{"n_layer": 15, "d_model": 192, "n_experts": 32, "experts_per_token": 2, "d_expert": 96, "d_shared_expert": 128, "activation": "swiglu", "moe_layers": [1, 2, 3, 4, 5, 6, 7, 8, 9, 10, 11, 12, 13, 14], "router_score": "softmax", "normalize_top_k": false, "routed_scale": 4.0, "balance_loss": 0.00325, "balance_bias": false, "router_z_loss": 0.001, "router_noise": 0.3, "shared_expert_gate": true, "init_std_router": 0.00825, "lr_router": 0.00213, "vocab_size": 8192, "norm": "rmsnorm", "norm_eps": 1e-06, "tie_embeddings": "early", "optimizer": "soap_variant", "lr": 0.00458, "beta1": 0.95, "beta2": 0.95, "grad_clip": 1.0, "batch_tokens": 65536, "seq_len": 1024, "train_tokens": 342600000, "steps": 5228, "dataset": "wikipedia_en"}
Below are experts of layer 8 (counted from 0) of a mixture-of-experts language model. Rows are named router (the router's row for the expert), gate (a neuron's input weights, with its number), up (a neuron's input weights, with its number) and show model dimensions 0-191. Each number is 128 + 32 x the weight over its row's rms, rounded and kept within 0 to 255. Numbers have three digits each.
After each expert's rows: a language model's description of what the expert responds to; "mostly gets" lists some tokens that are sent to it at least half of the time. This comes from a sample of Wikipedia text that the model never trained on.

# expert 29
router:119098111136091103122138101124140171117148116050196156118086103127087182109093145091130154086155076128141113086107114169133112141097098103132103107126102073156141129129150203075112100119185152118117160107155087132158195160087148160149176082125153120130141144118094189071137166094105130138088128074097090151137096113094147136140150111113093117135146174109109124123118110153152122186063126114168078178165192060177143093095115137147188064166144146140129140069111166135137133113091064153121137146181137143140084135143141161162156170088131098107185144079123136173106121060082065158
gate2:059093182130091153102091109159120176171168097128150069097158140148113081098146135093118170171075142107095068145138125095167150140086142148112150130112132134152083117114170145168111107135104130160130075145162119104090071144103145135113117147090148097071132108123105191103102126116140162062128140135084119064136098136121189201109100167183155099131145109118161149119150148101084093137137106125137092152121134174158110121146157097063155109160173170092150113176129169132073114139107078143120200071130115094135102121094105085109171155141052149090133167180086051176065139133164156133
up2:122113061128124135173131131141082105080138144140139155137102097142139137135155088169155078101214110189122180126151134120107103142139169131178093124090117142106091140190138137155139154081098084092120169128118112145100153109175121196123184086098095154122096159186058150153142109101189096176158159133149083107098170122183077109133142079103120157061100108131082112139087122146113079112126142124114172073106145141138199077117105201105094102105117150097114189120151111132094097089114188173151080144088114148154108081135112100152116176121204119117122071076147138120149086119126139142
gate3:122135110086164108083150082115112117114058124121176121155201138079149122179131037158126223141135145155122134140111146110057117103137203152141077134160150136151137131123121189194100107099087072064141119103155118114163087120206138097140140107098128177137163145122129129128104165105091171042095132204123151055104133127120155176159107127107125145122090109121089125141115163120147107075165124093126071155120117161168104130148150130155115157126110165165092088142151142094103114113149189109122132148075136175127136068153166127120134144127153073147153098151163113158172162116178164125
up3:111125102129088176129139194173106141149160105089177122107149119123164067206133136150137178157121117171113135120071048129113165154131176149174066138142126138118128122139202151120140137113115130159140162069154141168101139088103053110116138082087104106122135158172194141155095089112091102106086110136136066165173125114102112131137073132061101119117108181144114104108137152130080084128101115087110153112061096147160084099107173119184153162131165148110126089069114129156129135069173162147129114166095124102096087051105141164147069087135198098158160130115128148139108144098104088119
What it handles: Later pieces of multiword proper names of teams, organizations and people, such as Chicago Bulls, White Sox, Railway, Association, Jr.
mostly gets: " Racing", " Railway", " Jr.", " Athletic", " Association", "ist Party"

# expert 1
router:204041128068125096108113122137148155143136138130193167104088104105077124093126175054174135092174136128153124100113098139098082141138118133131125124185104105154154202104077158159115160083109164128158169137161027116198132153098153206150149118111133145175135192108145130158130173101134158135129095094117122118128175143115151150156136132129126114125133139126115089178118087155151140119148122121170060157188085101141143082100119065121214170130106115189114182099111178085137062081126109155116110133104125148160119152136118090137167156151064115092128124142097139131141153114108149140
gate1:067059105074105126138151145166103173108091107111128109107098101132195126092159139156074164111128114136082135101115122163180077150132135151146095142213118181160143116068109094073139162119097096097142146118075154129151099099115133060080170156146150081210111116162131124176146087112110142201172076129168127179127180126121095153165092120092124120079169124147090139136070159113147146088142158104122172139103127147170113122110156153170073078127101122155148145128145090136118114157108153121137145148111172205096111120131138090108106175164104175085083117101094143114086176118183127184
up1:067056156193140143117154180145111151100180095151113132117182162120214166102137159167130127102106099120104116114164080149072156134150095159102131141105147120098140081088160128057118168100143117151159146168154190087158060093095082091152161093082135088120036108112136118122158099157145126118121115140147121179180108157116086126111129137170132127120143107100163170101120126123133116208119117132058058137145161141153143102137145154112106106090159093128150105108149141063172159186167165148097095183145096168103142107095116130117126118188118148126127106096133189135194139178126111091
gate2:077110150143137174122137057142152148178100091092187095102103139093142052120121154145087150100175129135107104110141179099170121105104103117057117088196172147205091168197138142205169125118083097153102153094183141141160135161068122128134155184094152101107132088097108134061101105118119127137097132099084174085076173159093106141126095190129106147136126084138137109114178135116152082108096073093136145105115116149131120064125114140090187090125118120151113054143175133117136128086095078133133144138124093116112084144078122135133113179135082144118153147120134102142080150107075149168
up2:099129122112140114134048164171048145102166115121099124192125056149109142125142128200107151143098177131105162098183134089082129130108182080163148196081055147102122080120117143096133157122143137172155149105114100127129176115157151127118226124133099126197104156154090111157126153175101127148176137159144052104157050093166148113142113062079120145068098104039092155113096117118133125139091127176149142117115080097096124159127142083134135115158138121149160086159132127140121113144139154167113112119120066131129117101152125089119137140099127067158095089105148124123182125178131153101
What it handles: Opening pieces of personal and place names, often after a hyphen, pipe or equals sign in lists, such as La, Peter, Mary.
mostly gets: " La", " Le", " Peter", " Mary", " Michael", " Ol"

# expert 24
router:139072144075145123099111108150101114133148146093177160110092093105093149067117175067145167047169109130170108072111116156098095134156103125122094124188119099136150197049124105144121158101133125110173147137137034134200175149124166157156118129112136115156132174142160140167104179102146178139116094114157093100125176157088178135171143122125089088094126161107108099160096099139142120152073128105171080126171134094168120108101113078152160166113078134166083164063125165111108105107125107137088103162106167149161102165139113089120179151150077101093135127112130153214153151104123135174
gate1:101169081113077121107177148141073155150126142122178050150084092096147151128200114183063102122118145165126153113120113128165137117052149165129125153211103148108114165129148151106132153114084107113125126098062175136101084052066113178124116147135183100138143163158172174173158202136151151172182096171136091165128112119101155140097137127105129109082173148123122107090116108136159126071075158142138096129131107130143101099112154153153076118154133133157052117115115140168120100145058163073122093124191139100157107128135102099165097109184162145124091146121135147071109114091153124161
up1:060098129165114106075210140127099129124166103136077107146137121098145188139081083143117129176126108112090136169132076133079098175177098161115090139099114126080120121160112105079163086113097129178204174158111183135096100156129095116162172111103143136134067130103124126136116122161132082147179158166185168117126100139072152149122145157098130119081146192109187146031048154169165146216072129127075089090072132169146159116150139148124144131150167130093137159095172114091120160129121124125105129133106121130124162109120119107173126099152114128070139140135143148124162104177146079118
gate2:108072178129111182136111032127154093121179115114115096067141120109126115068146139127101153099150115124124107083157206101162099141118131089136163105141165148145119150122100130182126200128050101076145140153162106197090124141083124127123180169095104087112134135126127119130124098097117126158134121125096128098119078105161182148151129176114088162136133105082077095092176141078137129076116082104134076184074129158132162118140122082053097097107148101139170103104152126109142081153111131079121146187102152128148121146125090061107071130139043122118151132102167050184123120124142139112
up2:153153114149126110124102176155126166053135126137124188166158096166027149157150122145114115106089156131142137145083120144082114147133188066143064135133079146081115118141178137102099074087185113178100171095112099125150128123156127153112150101118091149144125125113070142123109144165144142112132133149112085107060146133164117135081115027118164098154085167131121205131132114158126056103211132138163206077088123114085137104144105123089179116139125169159081155172151105116143145146076116130177083132093104135151078104095129078093188151148150098162171123131113138127150130122133123110
What it handles: Capital first letter of a surname or title word after a first name, like Jeff L-ieberman, Karl P-ryce, plus van, von, Sant.
mostly gets: "a K", " O'", " van", " Sant", " Jean", " Jo"

# expert 8
router:106118080099185106141127142108085152148137150115180172095061089100043193092170157103154151128124105132130092136105085115084106185137062133171153151093076094148130112099093114155135111091174094104105187142125098113106130107130125104146164151135112087176085151137176134094162163061114150072155108114077131131145106123102161135197097105121072152096159194117133165142127115111155195132059102079119127144158121151152121125073131113121161124071128128169109147129135162171123100148103158162175165132123122159123143146153039177100174102109096068142128105183170125141126119090084081131
gate0:137117116087137161067097138127181112154163145111098134140064147116086116146094096160093174141083093121114107142165129154142211085149134092151160117055103063114164180147106125069149127126160149137141077150130087168102154162198141093127133131123120085168136144171088112119079116094162128111156145091097159092134119126135193159101123093153107107108146111200139090172147151122206127118194120159097103126127111155124178172069158141121144122167125107085151125140109109103137109095109140147045085105232093089135122138107125137144101170156171129062091082107148175099119123097103088135
up0:116188134164153159140136135090104098148126135120143140114142153125094115136145080086197137073134123173184083087150099186157100069113122103078126105101109118143130126158140107142109107122174129136118136091135150116117134141054147156136144148206182135150088196135108051151151152106071139074137116185176138212108148113147093119106117124137093150125131159114165141077146136058118108107114129067103139174119132099119115148112033152103131089075104107067147109111138166107159195201132136143142135195075101129118105110120077068111129123075144175112141171175132092086110165121111126122
gate1:093044132130129140147138100190106161135085187138175080158133131087118175152176090152088130166122094162071064113137174119117089157124129118141100164146168092164137128067094119115175153129137091098137070123064171169167108118180103085091135082150148085122148153161100161155145109108149161098181113175149143146115146119088163075115116151137137096125145103124085104153172120173172101159071165090102083165067113149134130125157163124179140128188079058136129098063094112133133094150136137166157106178132169154149157094141120101101096142166158130121144167064151099072131145166162120152
up1:096090194168108063121158116156126108090132109152074100124115092116152150159067118152073158086135143130089078180170175161141069141154066131164121125113082076133161084155113119089105117163109093201128151194201165195167086136191090112146152108110183092092121134156148130129136125172148120126176148118145121137133106113111127181126104159155171148101118117122092129104076101180130147174114144136058073149117129151082192151155107119134126083130125109067126129129172171103097094164111107109134116135095140142147129083150141122112125136184108186126193118125150169159177155187120077128
What it handles: Adjectives, adverbs and their endings in prose and titles, especially comparatives and superlatives such as best, most, well, long, less, highest.
mostly gets: " long", " best", " well", " less", " much", "ful"

# expert 31
router:156079104097127105128119100142096098114147174070186172100082098102066120094126188080146167069186122134179109074085090172088085149161110134143094117153104092137149170089099144156099135083134157130139160134167071130210143110118148163138112133111157129175124167145142140168139176097099162150113093141141092116165202171091166144170109128158102112097144137101143123140104116132141143168114117088181070182173117111154151103146081101161182165150108120180078170080105178084140055113110134140069138120097130175193101148121141105112171172126086102095119129136118150164147129106101123156
gate0:128110088129135184095141093097167099193109119135099094070078158141143162185123080102134166176129087152096087157141102122175099130150173113087143125100126087087132149193115151117179141144120160117089104128081123135176150145128175139118130150040136086115074148144187116057106159133157102147106115137095154033090106109127099185140136130107186165183107088175138062158121144089184114066196092122144126158145092133134135095067179128136100112109164153131113136149136150075174106152113120104060148082170149148147142108148138168125102173112118086124176144074109139127146118127119115122
up0:097172148155179164140177146181109147091163113166136110139128133115113086103173132124137116101109124137105124138134106172145154110118086100092190134130175116184168159135144114174146099170157099135144123129138111178099224084072183073181144145127116118130090143185174090140120164119087095074139123164151127153045163177149081190153143132146115052119093137131081131082121141071083070096127110096118121100115125091095158178156122091132171100126113130146076077143123108134123181190163077209144133130113107149192127124143165075106103119130152145132095172150120066127152115138118113127
gate1:090100091138105154114148173147153162132030142118149076100101094127156080133165136151076155124154074156054088126162139144143092128086138183125142100156096123120078154067136134073140169154120087114224079126111111139107151107094116089108221142149148130113095130144073117190139162130076106157164148136119109122127187189086159144143117118086112108082148067133134128107115127168133134123123092131134079125138120153193132121035152111155085104133126135137127107114177128137111140159066133139131109161154159141124108154124138129070194132170087133105118159054094102053118149125132147113
up1:095088168165138091140160183136130121092167151108046124074111133074162139124153145175085151137175073131069145104137081159119126095133104190156082198108089107167155158101147135058129146140126100130099106094110128147136137134117114146149191147106138077139124156114170098189095051206153120155150102059073112169150059136100125122121128099130091138076085126123152144085107116149152154143113134116130101126147132124163108158096092140149079095139166120123185120149168105096144108139114147150107124114082079128141089163139161095164125094153114198100136150155118135177175165232103105114
What it handles: Noun stems and suffixes such as -ation, -ing, security, transport, and name or medal words in sports result tables.
mostly gets: "imming", " park", " Josh", " drum", " security", " trade"

# expert 26
router:112097122079077111096129125148093117141131176115114149153076100053068139070123127113144199129124099182145139102098057156100129122181094125097073137150173090136141105149097153177144166093157106127183139177194111133168178134135211114131121142112103103079144175141138135132161137116090179145148141165171092150095158153130152151132075067123152092131186131112126123151075105155167128149031079108143134155120144110178156118154099109217137100146103118122090134113113148095124101048111146166125143111151131142186167158127106154152160113176100150102099111134143064133122125104150146183
gate1:129109099117128149139153093157110181124087171102117126140101097113164138118161128126112166168153172130073116100122120177108108079089180163167163159188158103146123130140123151162189127147172055084137140183050186129128139082101114105156168148148174035161104127114082149156185181145113146148185128152158114166138181124177166160144113139116114145108135109178192155088113161110110161135097146100123132085143106152175099052122187138171151122118073146095117104135156156095140133124136166089137118111113158149158147131136075142114094160188094134092101098123137139029115158128145105068
up1:086084149164144128090183150127140153109152173145091097115200124105149126121158140158102119114180177125156126094196128115088141087153075153098077157136114152111124091123111120095166111132141131129102134169142147157137103104136077138137134089101141082135068159123184165105096128121084132133078144131150119153121099146102132094123157106116030106047103068123165097078110186104126129135114188132151076112194146112128145100090058128119107070119097152099162115087124115039129077168089122209120164105165072144155100124102156128122129110078135103114121117148164202132151104147071106091
gate2:145051086136113181143099099137134157156149127062130095113081145119068171129119156149086162193112112128105096108166149067099135175145146084064129101146110181177094107151097112157137179103105150115153133192146109147139080146110175134100152142076108144120174100088110135191158097139143105097088130149078121128064147138150114189144079150096087101110125123082162107091132153102141063139075127116087128159147132106205152149110175095074133160113125166084122067097168128178094093089152129131081174118143140103186142098122113098086158114095131094132139133130162091116158070136114133194
up2:110058099162101149129106093177119110104150139133129134124179096147123123072186134171133133090108127179150097087160079163092146162121216114148108099122089166132114094106109145157120125150086129163099153159132138199136139130216136098117207080151105119124144168161090144163119116164141111181129150162102094149124133123148146124123156120079138188113108180096057192092085147100105108106126118167168150143106143121120128104165098106098134107142127131177076191199153125103111133118097099139109087107103094140162163098139140114152105112015179059147197141141136099096129083126135096128
What it handles: Opening parentheses, brackets, superscripts and coordinate symbols after numbers, as in km^{2} (, 885.4 (, ′, ″N, (aged.
mostly gets: "′", "^{", "°N ", " (aged ", "″N ", " ["

# expert 17
router:132066117098103122132109098136100116110153138067163181128094086097078122085160194065146149096201091122173117074104084165079105144153108122162085128144103071154161176092099132154106163087167124139157151140173051127155151135110147179157112151086155110179138176125151151145131150091115138136113103133152097122132204136109163152164145113145118115087138159086149107166111109124169113134109120091157089155174117122166158101131110092142186172129102126175082178071080182087139092098113094135067121117094126155188107153154158084118197156121093114086088124118132146188172128096098122158
gate1:113075086155066101150093124162093170148063202126141107144102112088149144121135116168076121095169108138096112071163126119101078195101161149175072157183069124135162138131202098120121134106125102107124111140086132120114145115147136127149141074135145117139099112141124121145162127089148127165150127203130136145110101150044145109128149120137094123068099092144126066096161126153133150176108135142108074143169090157156065092135111156162138120202105130133076124072119138106097101146099142105126118166153152155119098072112097124090128179164112092108104175064211178059129132093170133161
up1:099085147164126069107140141161163104107156117151097150153127165110147149067061072156093082118176150091106089154135121131073134155125117165138088162119088118052182090116123125040092121090112087148118104182176176202139116101135126122151180112095138148156087136156148133138149122111117109190156138153100081120084100134123129112151122134115111199076115122163176130103087168119131108131076172139063049105154153146141041090166081160132124121110135111087082154134161113126133159129104090116169119136139107124130091117099129087119097112103148114084158161129185186183178137174152125097
gate2:094112162107136171146152069127135117081167134112087082092085085135100099130126113121127164148132175112070118093163221016112130172125097089122173106126147136156163126187161155169138175128043097154118202096167129141166130110098146123080158203065152106120129147145121143115156104112125158090131094082063127113101156142131097158151104184136118120152132125115144148099119124119132075143130054120109107126126132120142146058132135070100154078119150107126110077110144150120074127146134109108089140098104100121134124079138117072093115212152089086056103137096160110153170139125140135126
up2:093098097085126149141144143159061148147126112084138160185172092210100183100179178128076114127118086159136115104102163081099077161099155097126120146124113163079119141101179150146112182098106111116156120092101093178089105135131150154155186142118122096151162189149092138172110184164140085116162124150090134099118091085140148119126118114097118138072107122072074151139125103104178100130156107156151161095060101110115155134168202125074149143122104137115188080195089091126121127168119115089101087085076101146166101089132091130111051126096139081151143119131140145096079090119098131090
What it handles: Lowercase word-initial stems and inner fragments of longer words, such as techn-olog, pat, mechan, phys, coll-ap-se.
mostly gets: " pat", " mechan", " art", " lb", " phys", " exc"

# expert 4
router:208076126097150150108097147115074126125199081132129144075131128140171229117115146125124139126140159175133096154120114139098090119175084109095130164158115126161151087132105080115069132101138184193139187134121120158117169159091172117164157184106084144093146139106212125093183154136117209112153094127078127084142192143103154175190090108059143203125108132077123125168132093123153174140069090112163112131124124131127145160079103129154143126165114102163122097112098132145102123114109151116106131126100144143152144172136120155147103128149058164121113154157124178111080147144071129100
gate0:128133197052154133091180136180127105181150129120098147145058151106133162149116133118149115160136084155112102109162129167171125135108149135120199103193157055107155155124109166132147120138132105174114133088179129153176110115178121082075133156109076136154138172097102086100156117124168160109110123137152142000103158147171138155094151142108142128113097102200173092123137120150172222100167112070151154115146110194099179140136132146109105088141155137122135146129136141143159120075137151082098088106123156091109179142149171160144082144131155079099128097104111163092096159121146091136
up0:131214139174156153129162187154149132097147111135120078154134084113141109144145126114085120090164129144184039164134127126116050093118106084147181140117117117113137174164124172117165181159130146129109086115073117138128089155108175171166126128145101146119152153107171075107143155151120145114128079168110123167198094122168093121095063122140117091141106146080130124074126177078104109113083157083123138129193127075108101112069138142127129116072115127061107144090172140129110148186158077117112171115145098097152132140149173024087125116103162159167160104165164078126162151103151137133
gate1:107092118129139134156123097152111162100116133119087105145088132042196165119116121136119129048163161079152118121183148157133139105115168064151117141164123124096096112128132126093166146139175095065141110167088134118133097106134118084188153161125143079142119169177114108181168114153133084147142166174157139120132115088106202165135138138082147085121128093143174107097149102141100151159138121167157094085087122167110167130088143210161144127158063118110130113083123153113085123182092110137123105216176111169195125184157125089094105145181147146137121101112064070080137167100148078137
up1:110090181143094069105140150160183126080133137122100102085164098110179173158102139146133158160133114134112105103109078118105120164131075146127123128063159142173155114078068182085156150132129131133111129121124188179130101162139141113067157108058168077149113129142110110082121125169125161085114166078140094147118088144093101107132155133061135130046129123181137131081162147133143101182089166137140094134143073126166107088204178131149098119100112147107126173098170125080160103112142156124109124171121147190145087143111147121113131174154141156160135140071156124101170145196035080090
What it handles: Words that introduce a name, meaning or title, such as name, known as, called, album by, and meaning after call sign.
mostly gets: " name", " known as", " character", " version", " album", " named"

# expert 22
router:144072137083128128130109119152095126122143158106180170122109089106095138106126202055174168097173098104163111067096096175058096151154109116164140119152108094149179182085075119138096143083170132138142176127179069125191141149111167165158110162085155121186119167127152144145152171098104131136122091142135105133145170143100168163170128135151076128101126169084150135143127109153162109121120136091172073162156112112167136117126115102143190174156103110164069189080080177077132092086125109141091122132105133169179108160139142066108187191127110113098084126103131113190140138112119148161
gate1:117122136128145178129126108094102121144076114103093092132099144106129152139173118126091165144177031151093089097177102156135123121121128103137154086195164098156117131152105143092174156143097120133157127094071126172070138081143132094109172126121157090122052124132060095134172150164127124135164119179134119156145104090121151161149136189111162148085156056130135102068118130113110119090067166119106081107149082151171093142086143173187127115165056115107104124064095126122147088123114161127131110146129150199136112089140074126106067152142165094075097180115126132023119136096129123110
up1:141058107139167088104137171156162121110133112126125139090153056033182174122120105155109111119129087111113068136161107144071097166161144165143108157103161120115113119132136129120129123176127148173174168195112159121182095109083086145137211147108173139155084171147134150094073095214101153163133133117158091152093164100096139180146134143120130148117117218181134133105087128149129133130097150166070129059124133125120118057145150157141085098121136112093108138128164108094134133086112104147144125113091111143149113139117165141131161071133149147092152145086158181167174181213139123105
gate2:149126131144103122149129098083116120131161099096109114093110133132105132133114163111106122202148134148044107124192167007132108117145121115090144144136161164145136145134143096134157167155105138160123167112199132128111088168041198095164168152080108116110120153179113137146162044114127160126161138084075167098142116120104158150123110185152094147139057106107107143084144119152127125138164086073170169214171115133148127086127153154115201102101159137085110136124137099091143105110155104108087164136136128140145107160106070128084181187153130150085170113135148057161113110152122140124
up2:092131135048132140160073155222067128125181085104119159207173089157110141104108138164153117101080119141066139122121127180087075154090138088153126147132077187159080123127153160126126117074098125103109125097097097138131158158233111178132114164182141114125161119144105044113151144178119144119106138150140077117130149112158127090144111085100152114089200173135120162136146110141121077162104116148131186103152073094073149103148139092059134119155131105150143102141127105111121133146063106174147101086117124118158140105131078137154116136081125111174134131143144178063118122141102129094
What it handles: Consonant-heavy pieces inside uncommon personal and place names in prose, such as Dawsholm, Carausius, Kurnool, Radboud.
mostly gets: "uh", "wick", " Rich", "kh", "irk", "ik"

# expert 23
router:153098189077129112162100075151120124114134122139162199082103127086104129123126146051158139066211060132137098092064105136084079165087124073169150073083133064152121104103068121110127108131139151105133147127160106183185123167119158142127163120083133164130140151131143159158177161092130147097123124141144157139176197136107162149124094149135106126087133185117141103143118135148167144132079147103144127155177080115137119114111132123127151150080144149175075075105085168091141115119131082152088134141154140136161139164142159044161191174123116129131159104109161145115122218131122126194
gate1:086081086134079165143157134191062158117102135124165050175123136090136136096182145127127126100151159139062114134147133120141047183107155141180128134182157132134077140128088114098124158147120098099174093122140128215119143097135048108122119150131185110169100142163147210173184145128159081095138130112153097210192126108125199157128121151115100087084124096151138124127121161154060084094105089127131102170122114117138125152122165100118144124123116156143097105100140131137081106108119187141102114196122138181153144121157135126129156172138131146125074152081124140107048116101146092126
up1:078088191160154126103140163115124132115182078091080108131131064068157193147087105114132158084093090109074106158170137171064107184136107162114144125070105119185134098147138118096136127134121171149116131173169171176127139122111053135157185159079180124089130114189170111136126111137124150156141195078132133143146071126106132133145064161126156087109107114090185096125133148142143097171085144170081134147116169102111157133116115152124101082118092095078135135112174098071132125121060120150141072118090123145137102120060108104132108131198109153121129131083135171143195135158138142091
gate2:100081134107116178145096113123138156171145063126110173119097137179077118095122097146093103151139127101075080102162161080117097147127124120088144128125138178193118135091135112140163173162032115137141127125147081139147123123110165131121152160108155106106102129165099188090207070112170157087139087178105170109104153155190108164102099127089123115160130167090111090105128149106115089107082114150151153186111161135150146117162093100117163084121144117123082072141189125143097078108106129089145179162120045087151085108134087073097139168155099135114143071136127054167147091122134191135
up2:121127152138149125104103166160033131080142170148118113169137101201101150069126141163122122110138119151106152074156171152093105088107166084121091117133116156106076127114107088112162097093102165121154091166139103104097117137166145164126170174144076148166142184105074118150126183169131195128157112184082064139087128090179125130122121061047136101109156105107057187144088070144154084137101102124156167120115092106060161117158153079088118092118117127074166098132112101120118153132138111128134114115136083135132106149181090086117102156097136104189179188132125148143119113172098156144
What it handles: Multi-digit numbers such as dates, counts, areas and vote totals, in tables and prose, as in 24 August, 27.25, 36,371.
mostly gets: "24", "14", "20", "26", "17", "25"

# expert 0
router:128107120063145137104113155135089113105174120076149178092108126098038162111107214091170172100152013155162119066089103156126128117148102119173142140155102075154153116087076151117102112102081134173155124166110069123125130149115152168154104136077160157124113164141127165136142155051123171125135128062108135142155200192145166150169125100142074094077144143119211109113093089155148183121113092094118098131121093092184132108105128120135147130106100110186096147056131160111156141102094125154110106140104131148176100134126152137137127160152134148117134117108122118187104154110098099140
gate1:093098104152165178141073170157102160132075160096162099136113131053156122136187126134118140120085123136115124100093144093114139158084158141177091142206186120108141160097152145099073143145120084084175140101099146153134149103121125087074159119159147083167122063183139177136152141158107126110116135188153192220121163089103142183122161168078131166143145109150115139069129102139108137181048101119084109083109145141128144093124143177167137114170139102129078111121118091163126130101085153140128121163131152213137111109141100092106124125215175131091111165140148093099100112119134084111
up1:108076135165131100124123146144141103077119104167143067120157125087112168114128105151088157139164102091147099120107088110080173167125122227129112122078168126128163117111133108074189134129091127133145119186138164174139102088166124111227151110083173091125114160181188149121126044183117131151141130090147176148105074107118168113115111117124074173107166091134144107085153185121121134206111194091111117118126171143118135087147114156124113104143143158102123121133159076084153124146102141165151146118094127128132125171112178089105133095164082142089137132129193202137150110207155101102
gate2:051136125175115132120160126112101151119126148082131111059074155148131109124110143101110166209124160116090127125215197108128145162139115070109157123109105145149105113134115115123128183188115126100115153097128121166102099106046125169133172178121190124095098066092083157123148076094109132170139090106088097119127167112125190154116091184122126123125082110104107148102170119105107072131129078127125135143084146120108109133098146111112103049138177112097093081093126131168127119111114082114138188069145163124123100142107089088082129100164076148084173135174106091167107112164149208094
up2:055113127140089129154104133170079092114144127096111164142155098149064103123148154186102085122156121183107103117147171139154120175098232103157125143097100151119128088126118150144108147086094134143119115173127075208165165152128142128096149163126058087176180157134090129141168139172197099150123171157122082111120117073059089116174102100066128166074124134103128162166100070117187114124104096143154141100109088118079175136137138097102141093107116155136168112200113111135148080178150117103182111151077088141114059112121118143109078130110140126101133151132147167133106166121095095142
What it handles: Opening pieces of multi-piece common words, often prefixes or stems like ass, conf, app, ret, cont, before endings such as -ed, -ation.
mostly gets: " ass", " ref", " expl", " conf", " en", " dep"

# expert 2
router:175085147139118102138098126109117159167138149094107157116098075107107127136120126116186123070160153149139119115120117098108097162108112121109068096081150119135131101137091153097110125112140130172133167106132120195117183165151150194112149187117133117179159187055177180134095186098094113120165108149137103138117151109167129115140123116100172136161149128132115112139119147189153176114041064134098072145145148136154112105145153117098232127094097141187095102054092170159165107133123135141065129111124147118165128168110097138153175163110142099132136095175151110129039201155080076124
gate2:098125105122141133152152089110113111115108085101079150124134139130101136141134111084112174167181127072104092145118178074182079166156092081095136111148142147214096132151144130151086138155103077178110110128127111162156069124097123148137117198101140089102118101129068166128125089134173139113118151145065146076087133175140184193132061150115156124154037163121098104019145148134069071103109084134101117182154143113118141103127144102060177100115139115110120122081163129161122092133112123133173193098105085138137120152094086129138135143191141157164136128108161134162126091106112137162
up2:090127142140109137116116107149101100160147110151112089132163107144063145122184169164120112089142137161119141131141069160126121116072187145123122145068083144139098116076088127147115095098129149136138166102103159125100098151131129136119163161161034128185144198124109087131118127180145108075131153134102064136099108115108142135163095037077146173088145115081082200118097121083126119124165101107124182109069080066116166130125091113091117079179091211150188109138103138085054136069091123123138080070117121079131127104111132110126124123088151092130186133115166149103115147158120147116
gate3:099112132080180127137154162172120122102135115149124166147147100094121101232087119129149144137190161169073174146118185090145137112159161145097105092127096139133168178142117145148118123092151094059110160106145136162144102129156113152108159126118188086168191070119150146139110075113160207079122138120082101090064141115105123109140078160173119110100134120123102112103066078121123114111139120109137119080108174159134133077160116096106136175121103172137118084098113183138153149117113193122122121081136085200095121147097202108122127134101151118107090067103136089095130119096038178154
up3:110193107176131161103119213123119127150145071124152062134165128114153096065123121126157151154147061108112110112064063156157097160119133080197102086133165155122124134066136185092124089118136188143110165178184120152119114112135064153146139125136073117089069096193151103137113126129105129078131148119136161108176139107121130169116128111117069147108154112154109133143129162132132086158107148146064102179111109111148162133111141110119133173169178146171166102126165104123125132106138101171150126121060155149100143095224085151091081082102133097202147117119074167137107123101153098158
What it handles: Nationality adjectives and acronym letters or labels in infobox lists and codes, such as European, US, NCBI, IUPAC, ISO.
mostly gets: " European", " Chinese", " US", " Western", " African", " National"

# expert 27
router:167112131100090093105106101134135102131091114081166193132110106114133120091148203091151170077191152177111082096110131138116100144136101134153138115088086076083148172081147120157022113116075186172110197065150138104104204158116127148171099163087131103134111120087139158130144172092138160103140129131133125135140099106101134141113145107103159109053140177098156151074120098118153165187111156122176114148166142146125097108099092134172184131137173145149053141074137152183111164117138070150091163135099105111179147135100118122138167126164093138105187139123134096124102166091077124118
gate2:128092149091068169121162106093122143163160100126117075116128125126062109106143137108138185144088098139091107087173164079157128176085133061161167125129192120140094148136133115115114100156056065113111120128183131113183119156067064189096174146092155085085102104089091111100135102136124198118091141151100144120096149116089128150136130112053143147081165108092073062092133131097120076212110100062135150149125156131173142129084138084148118094113123152100121118097126109109100127090125130140141194081093122121127119157106172171169136163168069132128087128095150101144134078086132129119
up2:087123087176099118179071135130093078124124148145098111126151106130119095098150106130120124098144146155117169111140114149077070144098142095146081106089088191109110154158143141105094129109170158127134119133140077141146128096162153139105180207129087130141109194140073130147153181183153120140158146169137081153106151075155124149137066114136116122083130167103096183097119118107134080041118097155152156164125133072120202111171103103012219125094167170152131097171136161111082124132069134130141127137119106100127112108154089135133079135051156116125140101123112161091084138162138165114
gate3:129078116078157107148087088110130127127109135075110133188183070112145087209094121144140122127168145178164139118119194126055138153159118171114113125161154128139164158149107158166116104133099134099113189132095113092113034122150110125176138077121202128130154099168193149127178184174090188109098120148111165031121154144086155133132150180123119127089126117118107187122141149157150131061119105111141121077146175142106146129113149144168139169133146164117123130204142088071086141135090113117118080101158130144133137149156142174113141164169135139108135111123121102141190144154103071186
up3:165123127145144139125153126151119104074157116109183102118173167101145119152128085088173140103104067082137122134120084132147158120092138130172154121142114183048115079076147174177083182065117141164131094092073157148141106104093085127137089122162158123169151092113158122167134085080111088099089129144123099118124116119116130126096056202118119167154168112061159092151131125109080069187100149106101131139106145124119146138115123128207178140162151115109168080088144101175078112058135125141128147143181131085140118174180088111103101101112089113209143126151132124130081165121159062156
What it handles: Nouns for people's roles, relations and places, such as city, school, son, father, President, north, and pieces like L-ieutenant.
mostly gets: " city", " school", " town", " south", " station", " son"